Below are experts of layer 9 (counted from 0) of a mixture-of-experts language model. Rows are named router (the router's row for the expert) and show model dimensions 0-191. Each number is 200 + 30 x the weight over its row's rms, rounded and kept within 0 to 999.
After each expert's rows: a language model's description of what the expert responds to. This comes from a sample of Wikipedia text that the model never trained on.

# expert 11
router,142,216,205,184,157,228,254,220,256,213,228,177,203,241,217,206,256,182,232,210,242,175,231,229,237,217,177,132,141,195,231,168,213,210,202,180,194,148,221,205,238,232,180,212,205,189,251,274,250,224,181,234,241,181,211,141,191,236,215,166,188,212,207,197,176,168,192,248,153,237,192,205,205,176,210,182,176,195,223,174,204,160,160,207,168,214,173,198,236,194,211,245,221,175,189,233,188,196,177,185,221,216,188,200,249,230,187,218,205,159,238,147,213,146,199,241,220,179,192,250,196,191,190,189,234,219,205,267,277,193,254,241,232,206,233,239,140,187,213,201,188,199,151,185,257,215,169,211,229,180,199,222,188,199,219,211,188,224,152,160,165,153,217,196,149,173,201,187,249,184,246,229,158,222,180,183,198,229,194,185,209,147,235,222,216,236,213,256,186,201,187,189
Description: Mid-word pieces in technical prose

# expert 9
router,186,217,177,167,225,253,216,208,209,212,241,170,236,221,243,186,223,180,174,220,290,177,217,178,211,210,164,136,199,135,176,212,218,214,167,179,168,198,198,188,243,249,146,147,211,221,189,197,218,191,207,195,177,198,193,206,159,218,189,183,172,212,184,198,168,146,197,226,203,236,240,178,235,292,186,199,188,143,220,205,268,193,217,215,184,245,208,214,222,192,172,208,205,141,167,231,162,214,261,172,250,235,190,225,195,214,194,215,247,203,184,162,181,176,259,187,215,240,211,227,197,194,198,189,197,263,196,232,206,229,241,225,238,214,262,230,241,200,233,197,151,236,167,173,206,193,192,239,176,157,204,173,172,197,232,233,174,231,211,189,182,199,205,161,149,163,237,248,214,191,206,246,194,228,176,201,184,231,191,225,223,147,212,172,190,212,170,208,125,153,216,193
Description: Table pipes and numerals

# expert 6
router,195,227,231,154,177,223,204,187,190,242,225,167,156,193,213,204,253,225,191,199,226,182,209,263,233,249,165,173,163,169,217,155,197,179,178,250,167,151,251,181,231,226,177,182,201,206,185,225,209,177,228,191,210,233,192,237,181,233,194,212,156,219,194,222,206,192,222,192,174,226,229,175,251,254,227,221,199,167,272,178,198,205,203,213,186,202,173,225,272,226,182,195,181,187,184,184,173,176,257,179,242,176,209,188,164,204,198,197,234,208,182,226,234,147,214,187,218,200,156,192,258,166,153,215,283,188,258,223,187,196,225,188,281,180,261,218,180,182,216,231,177,260,149,186,222,230,175,187,208,204,223,185,175,166,197,205,166,191,183,173,207,237,194,177,183,144,285,212,231,180,210,231,204,226,201,169,193,214,178,148,218,184,207,177,213,253,130,189,157,212,178,197
Description: Line breaks, sports verbs

# expert 13
router,192,226,223,155,220,218,237,228,203,178,218,175,160,241,169,233,225,213,187,207,220,198,222,221,183,249,199,184,230,153,218,195,209,215,154,176,182,161,254,161,183,228,181,167,197,222,205,255,255,211,207,237,193,206,237,189,165,207,191,125,186,204,207,236,137,169,173,183,198,248,238,199,238,228,187,258,209,198,201,192,239,163,205,187,174,228,189,195,243,195,162,199,168,136,201,219,162,155,233,210,221,189,138,214,228,208,237,164,243,185,193,191,208,220,240,209,204,183,214,228,221,188,174,204,249,230,232,191,180,195,191,242,236,216,203,181,145,164,176,218,173,251,144,219,193,212,193,197,228,183,233,133,103,233,215,206,147,197,187,187,210,188,206,188,224,178,189,256,264,191,218,217,182,209,181,225,166,257,271,179,179,188,223,171,209,206,167,140,152,206,188,226
Description: Geography and route data

# expert 5
router,173,248,187,200,200,221,180,221,181,259,254,153,219,211,243,211,204,142,193,239,182,156,256,230,205,255,207,193,179,189,186,199,202,227,165,188,161,147,202,216,248,215,170,213,222,176,215,203,292,169,246,201,191,209,140,206,155,219,218,200,213,212,234,197,152,177,183,216,200,236,208,192,183,212,178,209,154,172,227,151,188,199,238,219,170,187,199,226,245,240,166,162,207,207,152,200,209,144,242,173,226,205,167,163,189,196,233,173,244,173,195,154,159,191,240,192,176,236,174,240,252,209,177,169,197,237,189,258,196,184,209,194,208,174,217,203,184,192,253,208,209,216,158,149,217,213,248,191,214,211,259,205,167,224,162,196,192,191,202,204,226,176,204,201,170,176,261,173,213,191,175,212,211,275,206,172,180,257,176,122,171,191,157,152,138,203,214,218,204,207,213,198
Description: Function words and apostrophes

# expert 2
router,222,195,228,205,258,238,233,242,223,204,188,210,245,241,217,195,254,157,209,187,229,166,160,228,185,195,145,194,192,198,237,151,208,251,178,144,180,171,262,206,259,173,211,193,244,141,164,176,173,236,233,227,191,147,152,189,192,240,205,181,183,221,189,258,192,190,171,207,167,231,235,189,229,268,234,220,185,201,243,201,211,192,195,220,155,222,193,185,224,203,237,179,206,133,186,249,194,178,209,184,232,263,177,151,249,221,216,206,164,146,247,177,201,197,224,237,178,206,220,235,200,203,151,195,215,178,225,213,208,216,224,184,252,172,219,187,150,200,186,169,182,208,153,223,184,170,196,200,220,176,216,168,187,216,201,238,218,235,203,191,201,207,156,217,180,149,224,228,199,251,207,244,176,227,217,186,162,213,180,165,211,140,181,176,194,169,131,206,136,174,179,196
Description: Table row starts

# expert 1
router,192,193,252,196,185,220,270,211,201,203,249,154,223,241,232,227,217,225,204,179,215,167,223,248,243,210,222,199,201,173,182,156,223,228,177,164,207,191,210,216,213,267,226,225,203,240,218,156,173,176,188,185,191,246,179,204,197,189,258,164,170,246,175,253,211,154,212,205,197,234,255,221,194,185,170,207,209,180,203,166,226,143,211,150,189,209,208,207,257,237,218,208,150,158,213,210,214,189,157,172,239,185,227,166,217,201,208,161,174,156,208,187,195,208,234,209,162,188,226,250,215,132,159,195,218,188,215,210,238,193,244,208,244,207,202,181,186,154,244,228,188,204,143,190,227,257,237,196,220,146,200,125,161,229,186,217,199,215,221,231,185,169,161,123,165,174,204,220,239,223,234,251,182,210,155,209,195,221,177,173,194,183,186,158,210,178,194,239,151,213,154,163
Description: Infobox and discography markup

# expert 4
router,224,179,202,190,179,209,204,237,175,206,188,141,223,185,242,232,202,176,214,225,260,154,220,242,197,238,195,195,210,116,202,176,153,182,175,185,204,186,198,208,234,224,153,214,198,180,203,187,228,208,221,165,181,205,190,215,141,199,172,187,163,259,200,233,160,191,201,243,215,180,254,168,235,264,226,272,199,170,242,200,230,174,202,228,187,206,153,182,212,218,151,191,156,170,150,184,163,164,201,160,237,170,160,160,204,217,214,166,238,138,203,171,181,165,198,166,227,164,158,232,231,192,211,193,196,203,174,218,171,218,175,204,194,176,215,240,160,162,204,228,176,248,186,163,223,190,236,153,219,146,206,219,115,258,252,228,164,232,188,142,194,180,209,197,184,168,202,240,176,196,223,234,192,196,191,180,167,216,220,204,229,192,220,187,159,240,195,237,200,194,173,141
Description: Clause boundaries

# expert 3
router,162,205,192,172,186,210,164,257,241,215,199,168,194,201,228,246,212,135,196,229,247,206,187,194,253,197,154,171,193,179,201,202,163,222,186,215,181,179,162,170,210,216,152,213,226,188,194,190,207,248,195,214,150,200,196,199,165,217,200,149,154,179,208,231,204,124,157,171,213,189,213,148,183,192,198,266,176,211,214,200,218,202,272,243,208,206,171,158,192,202,150,163,174,212,205,193,144,161,177,207,220,223,178,196,205,181,212,192,201,172,233,213,206,143,240,252,179,237,147,207,241,131,166,179,205,203,207,210,216,170,201,271,210,166,208,188,221,196,243,206,242,221,184,156,229,191,147,171,137,198,200,229,186,183,224,181,189,232,185,186,215,181,207,203,151,227,206,198,239,223,248,237,194,270,177,131,154,229,210,165,242,184,177,154,210,226,182,195,169,146,177,179
Description: Name-initial vowel pieces

# expert 12
router,227,219,173,239,221,261,251,191,259,246,197,167,218,194,267,237,208,181,194,253,236,163,236,210,201,197,176,173,149,216,231,189,172,200,149,151,193,190,217,134,243,198,159,201,210,220,172,231,251,202,192,198,201,231,219,195,199,253,227,189,181,231,210,171,174,189,175,204,157,190,177,153,224,167,169,199,163,183,245,228,193,205,207,211,220,217,155,167,219,247,176,210,155,180,121,230,152,188,225,189,217,234,159,186,192,222,285,207,244,188,154,188,191,194,229,238,229,166,185,183,242,162,161,216,260,217,202,229,203,188,240,245,197,196,184,243,186,160,217,211,210,227,196,169,198,215,229,201,164,192,190,223,201,241,218,237,205,227,213,199,275,189,249,185,183,166,211,199,231,177,254,209,186,216,200,204,181,265,209,166,215,185,193,185,211,180,169,201,123,191,218,234
Description: Foreign name pieces

# expert 7
router,212,240,189,182,167,247,198,212,243,244,235,149,230,193,231,245,234,178,252,194,180,177,231,220,180,262,214,183,217,135,202,198,222,243,164,199,216,168,230,178,208,240,209,181,194,154,183,235,204,269,235,175,184,205,215,213,144,196,207,220,133,234,236,187,188,211,185,241,185,179,257,149,212,251,221,226,165,172,222,137,205,189,186,237,144,224,182,178,200,258,196,155,174,208,184,186,184,184,186,202,219,221,177,140,206,202,229,174,200,180,236,172,214,200,225,207,196,206,214,242,251,146,169,194,209,151,200,215,203,211,181,219,261,162,243,197,222,208,211,210,134,214,175,185,201,244,235,214,178,220,189,231,192,219,199,257,147,195,238,183,235,210,218,155,174,149,248,204,177,195,221,226,164,243,183,192,144,204,216,181,203,193,235,200,176,250,150,201,147,189,224,193
Description: Time prepositions and years

# expert 15
router,172,203,205,173,200,222,200,237,213,240,226,130,259,200,216,240,172,206,186,260,245,209,235,227,229,221,216,183,205,168,170,191,230,201,218,230,182,180,178,189,212,230,202,165,256,161,198,185,237,163,237,176,180,224,198,198,174,205,215,215,205,223,230,244,221,202,185,219,190,203,243,193,238,179,172,220,117,181,212,188,226,213,205,224,127,263,176,205,224,248,208,178,219,175,154,217,157,199,265,194,221,192,162,195,192,214,254,155,265,184,182,168,147,202,178,227,176,187,218,242,244,177,155,156,185,205,213,166,234,206,217,191,193,170,172,200,222,207,248,234,181,281,143,184,203,215,181,176,189,165,201,191,174,237,200,175,152,201,174,209,194,184,152,168,186,167,246,226,222,170,228,165,180,189,200,148,179,220,263,191,197,155,191,189,157,216,236,205,130,210,182,165
Description: Word-initial consonant pieces

# expert 8
router,152,202,189,191,161,245,209,257,206,194,253,175,215,215,200,222,199,196,219,231,219,147,198,241,180,208,151,202,155,161,238,162,213,209,166,193,191,228,211,240,209,232,166,142,185,208,242,205,235,202,235,168,162,212,216,226,131,179,211,192,166,270,177,221,138,202,179,221,168,225,233,148,255,197,152,242,169,203,283,173,226,210,194,209,158,200,193,201,256,234,173,209,149,208,149,206,190,199,204,204,223,203,213,176,181,186,229,191,211,152,175,144,242,185,242,188,207,233,216,269,218,221,181,176,187,160,229,201,195,238,182,204,244,202,229,265,203,180,176,212,172,246,177,161,216,180,172,167,182,178,207,239,150,216,229,222,174,223,199,128,185,201,155,194,214,189,216,241,186,206,231,223,208,215,198,203,188,218,220,209,190,162,270,175,138,196,198,232,172,178,209,212
Description: Phrase-final nouns, years

# expert 14
router,204,242,197,198,166,212,218,237,208,215,258,146,220,198,268,220,193,195,189,223,267,204,215,215,190,210,175,148,203,207,242,190,218,183,164,183,204,169,194,183,208,215,147,206,221,194,226,181,219,218,243,178,174,191,164,205,172,169,182,197,213,242,206,276,178,167,195,242,177,257,226,205,224,248,153,243,204,204,207,203,234,163,215,246,196,213,165,180,217,252,148,160,109,153,207,210,192,213,193,134,218,172,166,163,186,204,230,149,259,181,193,157,192,190,234,217,183,215,221,210,238,225,164,201,190,190,206,175,185,236,193,205,242,183,217,240,209,169,263,203,212,231,158,170,218,195,223,207,219,183,184,214,170,219,266,188,161,233,165,184,256,183,207,156,150,163,214,213,227,149,201,229,190,235,200,171,163,257,187,159,223,191,183,145,212,256,192,230,185,194,183,187
Description: Sentence-final punctuation

# expert 0
router,222,224,173,216,193,184,184,225,218,264,206,179,246,228,165,231,250,153,209,195,193,180,246,196,246,186,185,186,177,166,213,189,178,220,181,179,193,163,184,242,189,219,149,205,229,154,192,245,217,167,202,203,143,225,175,211,146,227,232,228,196,239,226,222,170,164,156,210,192,246,211,163,206,259,188,222,182,187,223,195,204,240,220,252,244,270,194,164,233,242,149,188,165,173,204,229,193,182,227,164,221,224,193,158,224,210,202,164,192,175,201,171,184,140,245,246,249,232,236,266,262,152,213,174,245,228,181,237,268,187,234,209,231,155,202,227,200,213,204,232,180,189,201,208,193,219,204,234,157,165,202,203,160,247,157,230,147,199,180,136,228,196,198,205,188,186,220,194,219,216,241,206,220,227,199,202,212,257,204,155,216,185,223,165,173,249,188,221,215,234,185,194
Description: Determiners and possessives

# expert 10
router,193,195,199,230,236,233,240,237,193,254,166,227,235,204,240,184,258,235,144,245,207,184,180,247,181,194,141,170,182,147,234,181,186,193,153,185,155,168,209,205,218,268,200,176,200,182,199,254,185,191,207,189,199,235,184,166,156,201,230,198,188,252,241,233,144,174,190,211,207,199,228,167,221,189,195,220,188,127,177,191,187,186,205,251,230,205,171,222,202,228,186,178,190,184,180,203,155,215,187,141,189,175,185,177,189,194,221,221,198,165,206,154,201,224,181,247,196,197,247,244,183,156,152,172,269,211,226,158,202,201,261,208,189,199,198,260,165,240,206,232,159,212,158,194,223,224,239,231,201,208,231,200,103,176,207,201,174,199,193,215,237,219,195,216,148,161,205,193,218,213,261,205,209,237,209,166,187,168,248,198,250,199,203,161,231,199,176,153,202,144,206,187
Description: Roles and titles